config.yaml
experts_per_token: 1
routed_scale: 3.46
balance_loss: 0.00143
init_std_router: 0.0297
lr_router: 0.000489
norm: "rmsnorm"
attn_scale: 0.125
schedule: "wsd"
final_lr_fraction: 0.0
Below are experts of layer 4 (counted from 0) of a mixture-of-experts language model. Rows are named router (the router's row for the expert) and show model dimensions 0-255. Each number is 128 + 32 x the weight over its row's rms, rounded and kept within 0 to 255. Numbers have three digits each.
After each expert's rows: a language model's description of what the expert responds to. This comes from a sample of Wikipedia text that the model never trained on.

# expert 5
router:066166105079137176134105137166151094164151122199171105179165146099148146134088153116132102091097140140138116136147112095111128083150150095160090149130158103155152146149161163127096114152132107076120107107154099127124154127123113137141030179097085181156149103113126198124075165120169176087070129083171164120154102099144122105115114122133114104165123089135125210102121164112090117157162097138128123115118061140127154156079093097098194152082091153171098075105155153135105110095198107127158188128109092134096136172084164132179144079123091106174127117140145109100143130127170113188110163145110147142093117144137100106114171134109143058172046065162079148129157107117184111073088113161116136145103181160129151142154145162080145151141126083154144096045146114103227151106133147
Description: Field names before colons in infobox lists (Binomial name, Producers, Positions, Coordinates) and table separator rows like |---|---|.

# expert 10
router:175091139160175099145150097126111158151134106071125132133098104169108151141099151096130120160148174108096118097093077146096132183124074155143183164123155185134097132149105144048067123113171187170158130100111182087143140132117138126130214118139131153128131129141174141097205111167098109130140114089087150131158144177131098153108162146078116140060129153187082070135137176118166152179085141128176138106140114087095069129141112135133032139168109117106092189133076132103154135174089129168172069085146128139064114170164128101035077146088144165131168148137135116139070163120140107101144093141153179153116158144155144151172120126109123143171174133137117110171062082100049141123102088122106140139137090114085128135119143125148116125156127155153095130185085165201109130109143137
Description: First names and accented letters in non-English names (Zdeně'k', Júl'í'us), Thai script bytes, and digits inside numbers and percentages.

# expert 11
router:110130142082098100120121072125117142142138080095119137119121121158172140120166205136091158140152128143080078117135104130147116157152077167126112177082130129051091189100115131120122090161096157155129114090132103123170124148156163138101130068103132085167066080150112130130177167142122171099085100160069138106094133148157141168171130184137123102133120200116113171127114135088186140049094070169069096136133144186122176093063117159179091140199107139100135108175100146053121107132197160153143126128197057085173100111071128129120134115149146105128120114108105146153083102086172124205158120129128111103179108100136140140139124154149111161141127115116184103117142121198118090116084091106129074168149133099153173167198145112126097126081123142085104171128107091138161107135177144
Description: Sports and election table headers and cells, such as Pld, Goals, Pts, Candidate, Transferred from, plus pipes, digits and dashes in standings.

# expert 7
router:155103142174174114167147103119072168141133081066129134126091102170128160132126123094126139169122177123110108110086092147089130176116096151135168155122172162133092131158127127051078137102159167167164113112129172104131144137111146134130205114131151161128140138179147130099198079170110099120159127082101171120144136174141099158105157123077089135057145164186093070148143171119151134167093142128205140108133117135114057118133103129122029158185097109120103177135085141102160145173092125140159040078145133127079116170132130086058105174052171148131142151131150120129078167122141104086124096137139170152102172151169145114175106141114097148156162138154132095175081083107049132088114079138082146166160075124087142133131147137142141106147139157158097121185111175172122140111158139
Description: Opening syllables of proper names after in, of or a pipe, such as Gar, El, Mal, Kar, Ber, plus articles a, the.

# expert 3
router:147131140168098165143139082118130155114124174117141098119116162084064121094086111131113119110069137093161082133092141117130094093090127160145127131082117168046097112105099158095150119134119153092165121229156133152167106160165066103122106145160201117122164073156118192120102170192158124139107181112146134126117044172118163148097139161141082151107172116149117108141181161093064083192119069170161147094095129223113156170106154110066125132158120167144122180130120129127149120091142072087106112118073068148106114129157107064096111108149095138139146083166157133173137147154090166085101135117128152116135081112119129133122093141122152168172112193139092157134165132113158157092149118156119143056153103137125121146051172146123123158081100185151152140132184141122135153147174161
Description: Second parts of place and institution names, such as States after United, York, Kong, Stadium, Railway, also nationality words and possessive 's.

# expert 4
router:135083211140151087144140093116118130115115101085095125154069156105127155113119113072142152130224135131158166145126101112115106145180130102140132136128149106117170193123098095085108144197191141171122083073165127077118146150096160135139155078155159127193163136133149172122167088102097146120125159059111083126151189113131110119110158192119084134090119111150165095161128116141180151162073096099204175139074110098107103139151132135145136134169153132163088208171179133206115116104071175088155127122133106110166153097145141135085126200115150094161162133130187097129132141132128114121099111107155127104186168146143104107172131152130166167130160109116104162204144124149126152105166161154145139105161135107119145092104068087100140035154116083112148137154098126145156123117157042
Description: Common nouns right after the, a or his, such as father, role, deal, village, construction, same, two.

# expert 9
router:121092128161155116159165080149123135155158115074115120108115106122072109146086124098139135115151156147085150083090085119101125205122058120115197153110152209135113119215082122088066103069160165145111131140117188125126107124125133107130197101144105141114122115172136147094165134161092104112130105127133165125121154176085085150081149127101115161038131192158078074147138133127122148155097126134183104091133141109107080119151135112132038110189127115088100172129062092125182135180124148159191046116144122135090128141208110101073094178093173134152158124172136171133062178116107123087152114135151164116131184126171147154159114139123121140181138120154144101153096092084095167095131076159111127158131078111110144133108153105149126123134146144144110131191111165176103146090157126
Description: Middle and end pieces of foreign surnames and places in results tables, such as -ić, -kov, -berg, Shestob'rit'ova, and vote-percentage digits.

# expert 0
router:159177080124177174106189126138119171071165092128113127097155126176079140172150115123155146151110188133160143148123137151135116138088205153162092108139167178123084128129149111160118144180121071104152105163166190192071138091108156176132168138139116081092113105167096081098141115171100181113143151143085132160143117133115155171175121103082166181146145091152147093163145170157107072129086147109080126147110094104169147133202145063156114147115151136150130147108187091142115091170070139136132135150111227109101143086064132185099125163092085138081121166107138130132133146151087144147161078129147121164171120120106170051143187097088112110148113158128111147147130209153140112066110126128093113109108094154156108112161160082165203129106145116127124155172140070125130086128131111
Description: First tokens of sentences, headings and list lines, such as In, According, However, There, plus section-heading initials and degree signs.

# expert 8
router:131112149084138156162172157107129153121137155097151125135145166062174134131148076196083093086095098088079141110175135182133109114141157166099111169126070154180164148129135141137150164061150155080142105131106110130123116161094153101167130095123112135084136166133119131162060103128163134126118158181089126100128075136117109173154159176152145119182146160121072146115127160148131187062132137173064158117110141098104107119130184111159132183192166105063113209174087077152147134128119150098098183053156120124075080036135061085187128127111107109118129103164172072140118118115133153172147123165130098103149102049106164106154171115126138191133177169130176144135168098100113076125163099092168129125137157139139144088149128106072133172151140130138097178148116140127111108129135103
Description: Continuations of words begun with f or similar, such as f'end', f'aking', def'am'ation, plus biography verbs like attended, married.

# expert 2
router:164129083171148147106094142107120116096101136125123137133146129101100140169144107138137157218160140128123229135122113115107100105131109121099128086157123108131095088181146126163123143136048116151142163125090153129084090078152119122060142131139129084046128183100131120166115089100107134194148105101159108131155162123154118115088098110124134147133153103067125073111090146139108138142152212149166084084123161083158150137134146180089117070069128128119149162111126178163125155135109120133102069162105107090130175133237118149132103156117153155047119136131080176123162114122105114095104142152099116127064162154149085152110068081122124101105157130080136136103095124089115144131195173102115091071075073179110130127076081128172111074133143155152127076124104155108029154107122108
Description: Verbs and prepositions after to, is or can, and endings of scientific terms, such as describe, using, prote'ins', and LaTeX braces.

# expert 1
router:166077094146077064139138150130119156136113134176089146102139065194130106076086117127143134096115147118195034145120089204138102144080113136152122120139120054123138116019097119138105144117111089129125098136122148164099161140108119178146125148120121148139105106165157148187161150111106113150125120214124141105122187125155138121188119080116207162147099148103121151122157067118101098111194084111072115155122129067166090115122159164101119117074113163167119038122135132080149111152073125193155159112118196160137116151090099181114111145149109104132136191113153132163152116120124179093121126095155133094188137152061168100121165133150162137121104135115149126118126171120121146191103143101125065105111150148196127133154143162217105133130157091091127130125115096123139098134143125
Description: Line breaks, sentence-ending periods and closing quotes, name-internal word pieces after capitals, like N'ile', N'ars'inh, and single digits in years.

# expert 6
router:141127122112109143107087155128137147107072189107106114108170138164172120113202140155123060097150117205127132158092126123165119121139079118157149066138151137161147074136125122169116096184119085108151136151114156170141102127131074168129120090116167128132133155081183069081100097079130099132150108173087108119134108108113133140148106110135128152117149066126137179173127024127109077112135127105124149151159169198152129140157079051157157088120171129120164000094099102140121120106171160091137115182122172188147118140101109134105160127119168102134154088090097143147122138174115167113159136105092109098079111129117150083128127124134086140151158136115085121119145142140146194176173130156121185123179087102102064098123099150152106153161174181147211110147163094147169108151105128
Description: Word continuations after a short initial piece, especially p or s, such as p'ets', p'ays', p'acing', and common suffixes ing, ed.